From a checkpoint of a small mixture-of-experts model trained on Wikipedia.
Size: vocabulary 27483, 120M parameters.
Experts: 256 experts in each of 7 layers, 96 squared ReLU neurons an expert, 6 picks a token.
Below are experts of layer 5 (counted from 0) of a mixture-of-experts language model. Rows are named router (the router's row for the expert), up (a neuron's input weights, with its number), down (a neuron's output weights, with its number) and show model dimensions 0-127. Each number is 500 + 40 x the weight over its row's rms, rounded and kept within 0 to 999. Numbers have three digits each.
After each expert's rows: a language model's description of what the expert responds to; "mostly gets" lists some tokens that are sent to it at least half of the time. This comes from a sample of Wikipedia text that the model never trained on.

# expert 51
router:538500480509553430535573559548501476556535568508437496517571504486507463516497492463461544482499529480507486472431522503533456526511550455527502538476485481536439508539459470488548513497486544512485515421516561481540492521533520503428528564491529476545557533533502531495546478513490523517454447447555462448508447519510502514477488506486551553492543559494500471438549557524498498468505
up0:538509553557546478561488490484550472477425573505552554497463479519546544520533567536488479461437474462517561524390518451584548538526547504549525545455522471452455457529524523557550564509493535503522483595554500474497457553499558494514587524496400544493476495527487479526424448473477461475444513449586506561462506439490525490496491559439483535532460461437469512447513474490519498516471
down0:481452545498500577486550446482517522507437532437568507426473572462503480535459423576531503451494533505555515521577428476508509523510539495512529474455505536494443453528497487477508498462483441477494493519507455552453413560500506480488534438472456449480534515519467406435513450522524543505500462550490445472517484490466436537457480471472569480436492493609514577548517517424451496504564
up1:469565498514442439586532561521493514512473489475536450584462446549549454502477562474490563558503575636523480543516526491556475540551544476507442465555508506462502550487493494501495450539465537473443558511527442519520518539497427558483505436537477476440504564455527420526550458492486549537567576504449481549448493532474556497489517534483553517551492469494478423517526592545465505503491
down1:493408514468499484461511494542481480528512573510505510471553527556464485499449509539503521447521530551511551544506484504480494534449525516475446449506509520434436527550551560486530450486450515473449493515479520560456478522479542506539595476435484505529473495505465459523546492486488495539578520551496505516437432506477497504522583477525525515534416486517536465520434522573541522496468
up2:539443530547478448572511504546494504579481505535465467549506525517561564523457609526490484545521446538493504465449458510567513500493484591585579488493494546570475514551476434517494498545533439484504477466503534511506489591489492444486550491538477500523470506435545470436522435627536524507444506511516494519447527529495517540533523511485567469518516486575529499496552477444481537557527
down2:475489541471481474563528438481537498562503493496515526481503556502473557525528538501491537534467484450447443561535486521470467476513417498506583497486466502477561509471527498509459562475545476568430498462552417469431565466517509518489404506509410502557487531484486542485544513512435505485528506435505503493505490450496463536502528527507459520430446600480427554495406527584579419471522
What it handles: Consonant-cluster word starts. First pieces of words and names beginning with consonant clusters, such as St, Tr, Dr, Bl, Br, Gr, e.g. Brawl, drenched, contraception.
mostly gets: "St", "Tr", "Dr", "Gr", "Bl", "Br"

# expert 36
router:512487510457557486527523557557534468520544524465460455473563506506497509473475569537509540541484498522517560461456477484502439519452493432501459482461511459543451422462547467457525461508521568527495510528525539459431447561501498398491507582450507431506537525540522541448533484496419495562505515450486492498458400554515546461496490551544433519414503543473429549387517468451542448465477
up0:488462544578511525540499475505506444509506514462515488492515517468502526497533532506453455549553512547478540507548463456547450459544499503501561483543482491427515482469524538514550437524546519498500472479525589424464541537614572516452544559459585463532476556597474505487420517479475531445492549426476533514475503495518562548517495504515459566464481497498486518456506477449522497471469
down0:425488594438401478462512487541528480510437546508511507438515515560508436432477526494525503497499522523538517463519562496518527491539546468529509517454528508484525500462585517481469523483542480489447484571510540447471507594514498456553458404528527483488510524409469496551436540419446486463522457450543559497512439499529521502400464494574472474446503443493456493447453560434464555497509
up1:428462534552495523552495563529584492492632528557492501466543509456499517557493603484468486441509454463473533503484497450507533510512552429529470523486468530448504501456532555442510458592458581496470541539495504554506431513460485460465492529523453436471506517459515503468465440470441493506537526499488433456494554551534528510476410545451503565446550529545454502521476440501528541515511
down1:524389503519476548522581474542462459486468463526528463578510431498488461485563473548468502506504431510514455510513469476513446417508458491551474511472503451510507470488464530421513513473500506542483452475469521540515445505491546452486502491488478508592486484499505493494488474544507489481502438477561528469529494524537461458531562531491460517590505499515597470506527500529472486480434
up2:455531504467462481537492485509516486555509508503516538386503511540457422509475556527472514499503484501550536523524494437541497468464588446489504455487493485502470529459497444537497532521620476453464498508509541431509601525497546514436521519478546423515470534522472574459541515495466521486545489495477526486503417498525461571423518481525509455423453561493521489432516504514473546480508
down2:495498540463525508539516485493527475560549419478497496528499578503512514505506427464468495546527510543516454518460549414525457465521444511463465515462537495555502406503458523500490526513572454514462571522492487545527555450479428409536576580489513482464557429455492505459538483462478512551500515505487537489451478513527570526467535528474532489500528552476469541524549408427612512472451
What it handles: Year prefixes and stems. Three-digit century prefix of years like 192, 199, 201 after "(" or "the", plus some word-initial stems such as ov in ovaries.
mostly gets: "193", "197", "ov", "183", "192", "ev"

# expert 47
router:500491465559525496519517608531579437546500539419455520484581493484460442503468538591486536492522562488454529523493497498519490532515465476513497450491535491519451501537441460460583483560517544633460519505526512531542447523496446487449548580515531442589531532514522535514524520482434509606490462511536383465430465494544520473530499553501531554485526474479500488433467549411462459466471
up4:496503536491469507514418469431516486570513500482548515468489527533412463489525570511575478498445475580489526465569486481461503492464479515570537468493565533452512507503497490431376570524527475454445529449480480535534489475520482482545490512546438475571517515536512540579625543515481497567499565567499439465504540501497477508503508466472457434473587501470508464531425412490527488504475
down4:510530573481503531527531501503515462552517473465506553495516490554538568443431539515508497506489529558546512510499547514534524538463574493495550548528455473463514489533449546425467536480529481467476544509453534494503536534435499527523440532444486497541465523488481516584576552495516496582485458429489484484525515511509444498485538473468472450472564416466448544512432502537517448427508
up5:435557562525468508531452569501569524409497448521523532510451493554522479554493464512538481435491465456494503445553527470489494453476506579435485420496569474483485476510498549520536526451468522482545486493570444518556476429543451513488527456413477499531465535562522558535511542562524434465448506466543541488519576469492438492486519484496490472493505478544557520471473432474514465494504
down5:514476458444465514489455506477504496519488450467467423507464455538493489507525570519437492481545577507463620558502532491495505505548428488512506495561479452457498498479512493506459478544492479524448502564531442542531500577435561487483518497554492506494523525454512519455540463497526470579477480566525505475533516414420593456523489515467533487503503486528536490508514472503480487470461
up6:485479560511528504493471517566479416597532550438560391517529532505577437493487488448555509464474499565459519497455507494484481539579541517488550438509499445477493418527445470541498437538509549486476455507485639496468507503544542463500545523505541501501446451508444453525478522456493437518503499493545542534442518433577504531531506519569504510470438454448517507531472457511449556449491
down6:434485542470558463486480468535474461513434473478503520449504504467475435476492448542536512593479499543491481436574468497506434547473570503480485511452501517498526492492523518511471444501541546456493472532469573513480476532465381515485489502532520491538527481552501460473470553402525520391484523501448508537466416565543534436447519550607489447441520485468520507448605491491522539537556
What it handles: Word-stem beginnings. Opening stem of a lowercase common word that continues with a suffix, such as invest, comp, inser, metabol, author.
mostly gets: "Particip", "invest", "pun", "cool", "collec", "campaign"

# expert 9
router:479548510500465456553523621508567496614551528522429474498548518465494377487458510495529512484477498467486516546494457473552458551455528506526498500550541462525456502469505473487510516493510467568475524479532491519527489552441546485451523607432498457533477463504527513474467499463518581528486483444493468449487466546461538486540505492501520544400516525497463560456493553498439479493526
up1:525496548501489518460545560501456476575478480462406527441545441498430451558557503624532568455457509514468546434438481497480519444514475477482462506507490513495457575566517504513555512578503509549486535489518528489518512546546568588507524530488561539466498536448462514434442570497483490524571418474422512493532562480562550512484575519444533529465494476434509507546497481465511505500491
down1:426514510501424519447489498515484521461558540522463506511518489480499543502465520563426565487528505519497568505576577470574449512524493570518529507543534516526508481474533503524488497520487544503564531495516513517487547494535473490466488525559419498496557491470605472461485522508460530482492563564528478555495549443573561555460543467514496564543507475467467467502452466500533478522454
up2:552513451491505476495523546484472511488531542477484506518539511452446539413498489466534496525497608494542465455521475536512513442482552526506491451498538595503442502496481513494480454481463508540417576469538547553468489508423452535478543573496558533508526476529509491445493510514564455481452578373525489417529481519579540571504514533459502512535545541499490517459463495487522525522461
down2:532460532577554467444511484485523524423446438503529485531505499486438520498550483484594569511528534520469414429473439595547494424507581523497502543493523543500415488434540551494526483524475495531533489572535501406428535551425543449480506504482541466477459513514555472499486456507518482567509548472481473486452507568512456531559471479487507519495532533579513528502454434484404486550500
up3:396502526436467476519514480553448553491467550519471512559403479506461470518540526482476519489570498546517529522520490530526522439496493511494456465463424467533462437549491444498542494587493543552536432535518512516492533458533554525496471499519546458507460499554504477413509445488507487489407545450505578515525475483479487493523521472577469529504559496540480481478465569522517464479473
down3:554490531530505545486522511475512503466522504496479493428476486531483525529523538539482556483530469502535477562505496425545499445462466488463441427493428543488572529545532473546523521554548521576503421489522516543443464512434537496545497517483479520473504471424438478522528549364557497521490510506575503503522576453511399576471485488532489552514488616456509510487476523476530485465567
What it handles: Table cell contents. Empty or short cells in wiki tables after a pipe, such as blank cells, digits, dashes, and stat headers like Apps, GF, FW.
mostly gets: "Apps ", " ", "±% ", "Yes ", "Pts ", "GF "

# expert 20
router:542553541448473448501476520534578498546463478453474494461539512454507459483446482569507509529570546534473540492454482515514508530502512440487484485484505460573459448512526471497541459527479564554470543477498528570521496573529566519414530539443487457509486572497554510442541509549423536464497423459503493406487474513512528515505547527492488512425528477481534542485508532440473469502529
up0:530514461484560526550451521445483508496507472533520530495531415510428441524422547509351547583451549436546522523450468536486549452510474529441475452528507477497449471427498416459468469514456513523488526498527460494528527458523485452460458464485470502542509492503575501433446494511492566501554494466536528476456483506400508451492488560535539485507494516523490446487526455476554586491538
down0:477481529474519520432472464551487503477451511513559459503548519396522531556520454467505469545486511426498489457543513484489474473498425597517533572451421495538534533533474399538488494485470495451537497564541461547456489449546495530487532505494534478467508554553527470464512605574524566478534430507499474572496449513472450451475471484489484482495440517480487521453485554469465434511536
up1:555483469500444537517488506558491504487525517437528483399509482500444466467547455572488480498457479534475457498485494503510465485490498521450481493536505457432501487496514452470491450485534518543433526435470485479490439519427553524460558470528565493518511538559524508572467530514515463519450470464474515476446529439566447472526539430503494475462531474462485497480451598508530538513558
down1:494497416524575518521434483425477498472517513520495460488525533542552471530523536499515448611502456470513485458582511482547502457521508494438518551495586452453498488505452442470493504500526536494535530497546408497516494553600500467476425453486518483551532510437583469523404465455535505482533476439516481460502476471488509509498527494450538501440567558510522495553381521521531457458502
up2:490501538501380482467506581441534482451479568484525552440550507506514524545497509516493539489518532551538448547468538512449619453518482488493564495477510500473433493534556471552395537553492559497515502494478455581549514546457481469454515492516482469499594503500470501424502444536408493468515488574548531503567472519445485516459502555478512519458510517472507511534402480494492512476448
down2:494498501503465420454545549490506551453472493524501577546479438537455491500517515566509479454536595503515471441559505580472537530541513495466548525452487447448497468600576512563456604497505505380487492471451500453458509448477524479517405535495436499543510522426447478463533514543480535520497469438423479505497483465529518497504528498481462543485494472550527508465468577538519469479449
What it handles: Numbers and dates. Number tokens in dates, ages, centuries and table figures, such as December 16, age 16, mid-19th, plus the before centuries.
mostly gets: "15", "19", "18", "16", "17", "14"

# expert 11
router:529509560540490437507447539574526511524530534489474519374504521444505530478467465525517525467535511472424537452496419457578457567477508508527458547496582463460492533453456501494506547486493531545557463462470527498489429528524521500414518583445518448534576467527535573513497550489482554550522490420456443416464472535498482449504508477488467529469559472519445492480541499489520441475502
up4:480521458502517521455549567530512540466457517528523419511470522549489520425511475537548431461555491488426468517645502552575534594449469562491545508524527457481506368501488471579444449547466542576448488561469487565438506470488586557521524545527496493443583502472540551521452532518470522459547414452484490503459496504539561569479513481485497549508538568540524496491492490462549475461482
down4:517503570527469561590524518483465485481461444510484556514521460506476391487541533528536489482555484524514454458423584445417536447513480485550498519466439535499478471443487459522494458542491514582576386470469509506541515495478531523533503499490486463464497545486533524583521497575538513447451483425529541521502538453498543452530471441471508446559464495552445533518420445504500486566508
up5:504572495483510536575481499446540538562553439475565447518483515507521497496462503548442487543490487477525489528527523422525501630543506502512509533482512391581490492378476560490435504531429571486538483548526548517526472538492453513522478428483509569534506527500467490473506498454514479489479498459479468453536474526509484532538514583495459499521510518529519538533525511492481510500406
down5:567480529494472574489558547508477553492482442533491545451535489519579523439509514484536531484520545483538412507514495520504417597482443542438477444483494503488541493485556515545530507509483483501446565532437497511498521550511488448477514554541529475510539459528467524533519504468523443554541485592540496440496537552553406517498508526482473484534439534582500497517480556425503465515445
up6:499580462539524501569480544509524468486561508477549445507462499544525503568523544456506529499535464457465472471512503447522479556534501478558477507522541503545492643454460465606368482501536511556480545526493478551490481508526434450524473430458564437464448520536574443526430538525480463532499519530450535421528530438475490432500512402544499479535508438541498522504480492473489563544536
down6:479528529491446478465496470581507525536555500492538505472426466556487494476490543506478459518530486524479490484534481464451522488449486447560504480482420532524540453477513555587542441426502412462483488474567537465471424492517523521426463557564504542562599513525428499457598501527493500509543457483441523533542484524432465422424522544530448511469464556544514478460557515472464479504523
What it handles: Closing brackets and quotes. Closing parentheses, quotes and brackets ending a parenthetical, title or table cell figure, often followed by a bar or line break.
mostly gets: ")", "\" ", ") ", ").", "] ", "), "

# expert 60
router:485488512473475434535534547594510511540467529507474452467512559526484496476440523501451581501555505491476536448485491473481497520423470436539527465438599525489500506493472467407504500548511552569467561474550486566522503489460538461480524556430535473529477521514522502513508494509470510500472501476508441493531484533516482490524514535515450583527561488476467537400490463455495433463578
up4:522452491526543501457489439468502537497516548486500493500510454492474506477497621541485609468517517497530498518496495473525485444423498478469456436491484474508510520504506515482540511415528531476566502554530487501583507520531497485536482449463518454506443513475568509431473533469506549506533535516498458463516494465524373508476475419515510608461462453413489474513451419527489498544531
down4:444505480468580570480513462511510522568588433472530465501511570452520528570499505494456479504477540494609511528499493476499407489552475475502505527508569554499527562452487493519488454519502512515517491490524511442473507524497504401519489431548470506567476537486529454509601512492470492506447480446433537466500521440456363505464450516492537462444536458427441479577491511525507473510492
up5:480454442532540462501510497555482431498539484529537529499501496574392557467525500500542464529572530519503508530507477513493496529432503467451502512439469474461475513566504482485517571519496501494555514429499453549496522522510512446451547502515507532502551477496503419459501534494430524478530552553508490504510581521534475485489519533440464472558474470425502486452433511514440432553519
down5:459484538523553526486493470498551545453518482431464473478452482527572539494505543457482477548471538508519524473494585536422477499471545566488431581464514450392495472489525461523503498506455507542499432478526489559449544452468454485440548512455479477534554554516512477501507505504508484508512463507500475465526495486464558489530555550507455458459541427475525541565547458505527415502463
up6:495446483523515463487555607561583546436513521499503518449449425440483561496470428489480512498492448480506507445510585475546488511577532521510499525514480455487519494522448486491554553464477542622445445510483501485551458511519551467504462478459524516491553547434428449512455469547519449530546567478517461442468438480522486513589543500509479592503506541589502526452568512560497448515530
down6:540480522464494459485454505447515481529578507534535513489497525473513458423460426572519525381515538490493445440447488582509529525496476461463459508509451485523498513536513525517507475564512534510556443448444522458521498485546434451459496489443556487496571531394507534491402488481487524505465499535579584474502515534518481466535461431448571494480467521551502480578490523483524556517485
What it handles: Album credits and years. Modern year prefixes (200, 201, 202) and personnel credit words in album credits, e.g. backing vocals, drums, co-wrote.
mostly gets: "202", "vocals", "201", "drums", "vocals ", "200"

# expert 56
router:547570515499475488556519557547519485491509571498510483502535446445510465494481523536538554561557543531483567501493501515465430526514524476563487523493472478524429493548430429463529543550486537531454539474495504560521485569443485459519489514473520453489516461523536500470506470491496499527527501420490493516524467561510535486556527501537481555492524513511456468482518489465506438467533
up0:528501462505501509532474483542464557491481495561483506544450473478534494492460509441495546501453440513511536488451408489537487547523515491445523476523419463519397471467502468541473559433543438506422505434532448492518435518470517475570517527415531522506503519500462499459507378557480505462533462435480469508486507502597567500519541456486468446558530537520456490452554502503486565454473
down0:431490436518535567554529454531471509546500514545545498482416543538505525376532520483535563546470551519524441486492512483541449461520550504440556533491524559439502547500478487555531520493446498564442521481465453571550503474501450478553481529573518554508504545613552516518513465552460489487507503458579496466569521540492506549486583452524468534460516466473532465454518494509526572479459
up1:498514499557533507554534564468553507456576491496511507542509463479425522510499482478539433518474598454518579576466490503537510490543559493547453480508545492360458556567507489501432565536492463511474586473499503552493547457502583480511491496472523466517468478474518476442560464459505491516464430466505473523586506580419513533508466511472422460513487499492463541466471495473492531423531
down1:493543474438502525505502454494472468484512498479438460587507492429502513495557482579477515505499445529535458470498576523453460521535534530571564519550495503634541542480412484556552510524437553528443532507485388474509514462486403466508439470465420534453493481499483448528506413468496473491541510499548505516455476464505474489511498515484561487486520451529485502508453452458543498510525
up2:555504510422434491532510455533544510491475495481492453464467508457509481426477518492496498529551526539390480430524516568455412471543523477471566413545424448528492545471546462529539543496509479498512526455450461546450549467511511527515549511509450499499538534467516504415573498496499386481560464463488532491556547487465542434431554507494520470456504467535513486484542467450548502416518
down2:527490455454544540526535517506426531565454498521518576469466532548553522519510461541475471579496568456560501546455460560453479541499504539492528466436473564448494468514536510489493664526494577468498466491568535520514510497482536553564563490541540480447452535473510531505475472502520534513502536501561531482595482470504509440514461457533374447520516494490452534517480487492491491555537
What it handles: Organization and system nouns. Head nouns naming institutions, systems or groups, often ending a noun phrase, such as organization, system, network, station, committee.
mostly gets: "organization ", "system ", "device ", "network ", "engineer ", "estate "

# expert 50
router:452516526509464487511555527515531425462540578491427507468506460438528483481492510562529476502532524494508522499454508479464455520511526469539466601465578450547470489539476492468564473590481584559469515542487511503418448517441493470460538563511534484561565569556454593486577498431435565556494462471459462497529455517510531514566491591483464568499550553494498518433499508456545465432499
up4:468516529538475506437486549449501494449543521526433508506505486466493509524348530533485453508510517537541550450522501526527420489544504512561493564392510452485483471479471449433451567476512460468499553544504520510473474473530496534469577468511444479576512464515436576456501491526504502521561495397476511526512527499481474542515525489441467481528460570477594507471515487442459522456483
down4:509539510402498483466527485482430473473519522515507506471549489490535497534473452481478441527546519510495524438542534565508444499529485446513549520458525466529556515498487466521503477481497477512517472512514577492508427530462491529481477509415465544583456515454440531476499537497549511562479450446490512472563527446555445490480512483504465526523505564504487487438546534529612576428501
up5:512418527520536431438488495482500472461551556495515560487492456470516501466552549481462513532541515579514489503454553508491511571480557459472480509485517431446495510518545445534483543486459518442585449510529611521453507442498506478446573506524549501455429549524509533565467533471504485497511510523567484472542539584440463445453485532501550491442531570433511503438526528450530477469555
down5:534493518436437527434502472477476463562527584570536589512532450553505476451494543507495580437526452568502486486509523489527496521574501445544494475482428471511485566503532409494505560456532451441502529450498513614532575554473515463466480486507577524532453498492488487482514501497510429466524481464523535452459522460452561492471468558581514506469520503440491484461507456561468566438528
up6:513476530510517429460463455470485494507587535532469488459514513466534449560439508558540425544516516468463542517503536535493526514520481513450533498509535533537395518495502488556506451490492474524508467533520439482547517503507540547509461554454494520528478459525596557481531437569505454507530489438465487577490492563474563492535506479445564495564566478574512426405502489468509448495509
down6:544513488441495441472494475408527483505537506510521472553430451499504548521467451510472510500465535470528515493430470526476459473527540488423448498490546479479490512473551440543492494541504549504511495535495514518466478506549561408496479443394510462446424522534510495564500470499511507474508445485500512475511445495460568545487547536476597493508510461530502466539490423477479458538472
What it handles: Word-initial prefix pieces. First pieces of words split into tokens, often prefixes, such as ex, re, dis, con, conce-alment, real-ism.
mostly gets: "Ex", "Re", "prof", "dis", "real", "Des"

# expert 28
router:559515449462447448510549574571517472585474534459469460500455520503485424493532490512498495486496530497490480534421489458522514498531500499450506536456575492532495489470516507460478556529443514461512495510506550489501495576499543458490516532443436416497519515509515509556451475458449579517467466489538398474504498503526518530543506513556586527497526497477492508507506515469483458543476
up0:432504557515565549537484490485527496509516519438526540496503533441457505494569404454511445501531500525472546530500529491515422538603407507503410500479484547481480477523470395497566454526514539517450448557509502509457501483536485543555448509517523582479480447473513487562490528461550422462494530475458472440538511510508546498410526542551447457453531502452472509415474458465526480532460
down0:432502508547483527465503466518541486526492514443510561425492507571475476474466615531396561460495435453467507512481570557488508540446504545480449505508531518409489462454436571486498495454569507574532499523475481490486512521467511440557494543490504524568583522509484543508508536413527507529475504505482549536447511568468471483486504556474509504514490467514548537532522563497512494476506
up1:505606578552535538520423428506564557501448446545507420559463507476500461507484435529516527596536514498491436464431504479518511556493486537505502492525476516498429576549475462473505523501469501529482483459515470586508487481488483481549527507495516433439522502546513506493494512518485446520474527472543494478465488514507459531462558479493492500514490518457441481510518511488436480561570
down1:544493613501603436496570553541558441487413458463508555508542512443450565510445438494500485511555507493521488502563477549486504502490525492480436479544469484500545508397496491479547506480490432487534444515549559501492515452486518542522523525530516526462476519441527500506570420546486514518511474391496524498484503478422539439546505490442479416511464468485541447569496421555537466518554
up2:580418475419526534395539491541551510535487475579417464470444554506497500494476560502501486481523483522437479509488481479474536507464532471492498491516536492503533486435534437466474491507511512454524522484446525449457439531540481529504413465515458483621462537564511410471502477505466503544524445501521508486489535433470478427503467511589493423496579546468533479494503540495445493584554
down2:478433497454567478527488516474530527533490513405540495475503485517512458460525564495359460541537508520489525535539400478516485496497559496449418487456487586493552459500496444525434501518503585552485537523491529469457511474505469507491490537506502466514496433498496478575503557468462477479508454526568484550474492560460535511506481478461552565507478538535513484521549438573525579444542
What it handles: Counts and numbers. Counting words and small numbers before the counted noun or inside table cells, such as two goals, three Davis Cup ties, several, 4.
mostly gets: "three ", "two ", "many ", "several ", "000 ", "four "

# expert 7
router:503444503553517437537499518538507496570556501490467490456509528448523424514453470562570528437512508514455536464436514466492482537524471481525445472463550400553442464536487464489532477509505571504432551510493540495501467512458522487519542464506509377534488446509515588436484546478456582517467490508523499472461517528572497524539546528470532478492554497547495534495455528493446508509522
up0:503545515501458430497485557459516557523470530520606429519501534477443489424450540595470496504579505564472531425517477440493478482477462504533492488514570576489526458498502508517549435527571482488472491476517442511504486553534479517554462538480518561478491456492554471486550545453480505554492490497486494417431487543555436520465530517523512437500531503482501454445451539544478571448413
down0:585476537400411558465482473446549537453552560442504469532554493489498463497537481490494491510563460497481501470494397539548422514554457419485534553533493530494546511555481543510522506431500532477470438481410494542481518491507519439519572534518520514417433457438537484493492493510495515495498551488581499570450438466528510493460471495512529547500530470563426489470467527492429484505405
up1:458484447614524428521484509576480515476513538594528518586481544468531555532505484462552525484544475550463593509426525502549521490509500511577612533518566541518449476497506494430488452523554524483442543466480474482488511499473496484422524447531512477504505382534496524464510500479490485505501449534498480425443454499544463458473458573504448512511503538439517511506486458436510459494547
down1:559490555471518455539463553466495583514460482494443454454444562493474441462540425535587521514473487424517516528477534610550548460576540437454546479505602508495537474514558488497468417493494473469469476485442480550522500513533471436514529534496497597535433549514512463421523549447508474558451528465472500435503506499553455479539525494504494518584510477529465443513463498511517548570519
up2:536470487535526483509504489499478511535581490588507505572505577424530484480521486531487496558516473568481509531490550478514531530513475459463491502462482541539473462511510557484476476568554528492502547470523519517494465528494559503548519468533512543544557489527505546428438432554481566522413511523480456540462483465611481471513522482545517452549501469541549451500474484524518502571521
down2:508526481462551520467479527445510544483567569446449491506460525543559539481447542488511505512433524509471488534547460449540522507498463486510454485531527471507518510513485498409485443511656487491471560527479477535462521535533484472442455502506484478487481471469503443501493506529591492512454537460537445505480507476512520502474551491542517545484490528525432532494557479523471509501434
What it handles: Section heading words. Words inside or right after == wiki section headings, such as Biography, Career, Reception, See also, Discography, Plot.
mostly gets: "also", "Biography", "See ", "Background", "Career", "Reception"

# expert 58
router:494503462524550500483465571496559561522532512434491470480500522485504485474508544533540521510508474563462568482488505453498506529480491484533484532524554574510501439454490479487476479548522504498461499484553553521481425568481501459480501541420482447499494505574518487535545464447520540534491498442473458393550467472481503480516541491552573512444560496523451516429487492474519405515452
up0:458546479519490568443508474508538499406505541462403417523497407444474490463601454486442476548531441474534508507498500504504484572540493481439534466517501533577458492414480493511522534507487494442550485486520460536484460530492474450457472593432577523462458418500499507559613463457521467456550450500428462479515541467518528476466542522543489519438549461484515492465497472561505443551471
down0:416593503475518526447532507495429570472486491560492556494514454516501564434476452505526562468514557456566502498482455572523390586462508480528541494464441480463526477464469468491513495500459530472435527482460506441516555524427430452511498507540515508549461496489439495496507500399459505541467535525513507518502485511489466525538473403483452480503431497506507468491491502536517493506463
up1:520473556507429523486523576494499485452469488552499472484554526486518435480492458539432482479511462564438516494469482493460493428514474557479522480508529519474488457466506438499494555478480550449469483438463476459492447487519556541567473420481511485496491557468542478446548486499476585483539532463478497543484477484507564495511481554549467470527448530479523502489526520517537384550507
down1:569486480439522511497517482523512509527496506540528549508473514501509464579483434475536502488511500490523484480495471570545459482474503465595541424454498422490481561489545491559518501452452447526493514494470390434513502551531572547515529413494446540476491475528537533422527513519479456426579452438549579502479482460474500477482426536450502517473457501528430517496463507510502535535457
up2:585424451487496537468466547495466414552539486523557472479451575558561531486438513521461506458537440526514423530491494526507428436499563527502466485502454497465497554516544541483504476497455441453516511542481475512538518447571572578456442543473454449521553511519491553484514454481501513456447495435462530413501589469479509438510470489507488500440450525545440524532482536487511476543537
down2:505550550401469495512495533506478509524485554486523493443466460528524510538422482504485557400371564546509518546516534481489532526529382542508512512463461460469550509503477478518534557488571518539502465438458461613512490486495486495508465571408527544446596560484500486538535450458501504486536503488530531547462509555492505530477505560572506485522510473546547482525502523485538483502513
What it handles: Nationality and field adjectives. Nationality, field or role modifiers before a noun, often in person descriptions, such as American, Indian, football, military, international, feminist.
mostly gets: "Indian ", "football ", "American ", "German ", "international ", "military "

# expert 15
router:549503528574498388476561537522594527554460559488467479477522535452481495482452483514494514535519482543426544553492470420499519542462514373497461450475524469562427487464455494441561517536542524534529601451535562508426502527519505519520507491520492417506506600516567552460482532496518545498489461508425443454495455502465520510497522473450564499492528510494546515465522520492526408505478
up16:430431453515484487560481447546474521436416512470547539420495542545566487502478469500480528528556462480596515534511470508521477414539528466426493481556502501507442479458541466508535518523532578503519466412503567456520535459553549513495520460547597444548462496530510517485504494525526482508514491508460469460494466511417452408484539516459483469607522536522469483489537550477523441406468
down16:524480548512543495460526482489503467571477482530499475513573515444491495486490602511481478501486476487525425491515569470513506470473473527522527417508422490542561478461494460532518421546509473473538514549525471535528512503501508539559521552470490534458479522535412530532549505502455586492609501502459474535506471514438502499460511509578580550481491441508542558507521522582483525519490
up17:554485497461492390505487526538532468499529546503453434581461542546474521472424483500454508440494486512452499576519469455444566498522489506447515535426532574444471442477396435505577481566525451521535479458532513487491521471431521436477496512555572540519533462458486539538578465409475516523568474486498471547451523469555542533508492585459476484447487591612569540532470503496497543538494
down17:496491529459519548581512530474524553466500431498457553525572436522439457495547563456505561549488479391451486474508526545538580411481498499451521432546494521493516479426540594464466425466525540532456481474498519557528524462465501549486523521496522478458454519508543508523476531440527439454515552565473497506521412520523511457490544518499480512436563467535528403433560473462531549537440
up18:599482441504515498431511534575558497565500518575466567530450556437515605498444504486421465491516456540452556482552440464472527569471535438473543434491489377535485509495471526407536506528534499491514545435528497503426521547482499501444528496441544498516523526452497482427463588523507452560473533527486540542491495525473558496416478468407559541477514563524502499526449484518561505461458
down18:495463404515519437474579467493529532516554495564524515466499574499522499519537522426561544526480514441467488407466497537478512498485465508508518502522480515592520438530446577513450420543469591506526532460529550461523569453502554533501480480519425527521482566539534485429447496544542514548475484450561472487523451414460503483504426398485467454483519510497527514425472493494542555501513
What it handles: Month names, date ranges. Month names within dates and the connectors after them, such as commas, through, to, en dashes, e.g. 4 April 1906.
mostly gets: "December ", "February ", "May ", "April ", "August ", "March "

# expert 33
router:515480445431451466436509563557524473553580550464485483507540536496480511513455427540543589542487495459480483490485472476579510536509527500465470513491534422512500476520544484507569538554507498486546526471515508445499487594494542466505602555480514428551521583525527524540506570502436561449467487507523454466469438530506573478445463534516439552478498570486471484473530534509501494464552
up4:502546500481491481451408437539491464542489570468518534480459436491490559467565570484504493586557488469497533517516499516504536495500522441482427466546505420531511499457483396484494478458433549561447565484536509494486587479463507509465539486509447554510540513494523466467445569480472441518500422491499532555502521527516442487450500443488477509496475474478499463480479559507516458443484
down4:490488517515482455537500462533531457441544397536511486518503465493567416476437544532451476538456554559444502531418474442509513478495481462512585499491494552462551539530537606495505498473525518528473453509535523547462481524463555441507444511517528509467421559495492523504502466489514499468497534447456543527538571509456488558558516431404451503434483560486526449541446418440483435520546
up5:537400464531498505446533520513471519453514549475537441557480557513491447513533484535493525496504489508553529471474527514508504528449575496508496512495548489427487477530459589511525520579538426506533466504469582468554460520480439474493542527475453519485490527519408566541508610494498484456492458494434546515432484483440504494455499437487487532535478490452449492517429471547513488510521
down5:460445449554556576472500463502439511467530461460499467520502517463527523495442463443553449529515475487473470486502531525546466508516455493538449541499504526573522505541485463601481424492492635515471557438514470483552491505524521435443435485503523464475477437445400473471519469506597503513471427495571468450567525461459463498484463494482486524572552536520532441508560530459503511499501
up6:473482475459447519459435538514559497509523545494493543473466495450542517420401504539548563466514492503515565431498389531547416474523401475447522533567458456452509543497447551464553502575529483551488520563484522495502482517476491449424531531527515485506496530489456514446487494520501530473459498428496535504513472527542456550519516467536536534460516565523556553502461477547505545562497
down6:451579434463521480543551532450491461443455563557505422486507506489474499528509486497538506541460505501552471532443477507550512468455489461523561517451575509436423538423472508468545515471550564494479537507555442467466478560500493522515453435428412432493489508504471506453543485459509524457570504471576564509513441490483511495472430576563448509522486464503547506515447466497470460475506
What it handles: Auxiliaries and adverbs. Auxiliary and modal verbs and mid-clause adverbs such as had, has, would, could, there, however, nevertheless, often.
mostly gets: "have ", "has ", "would ", "had ", "could ", "may "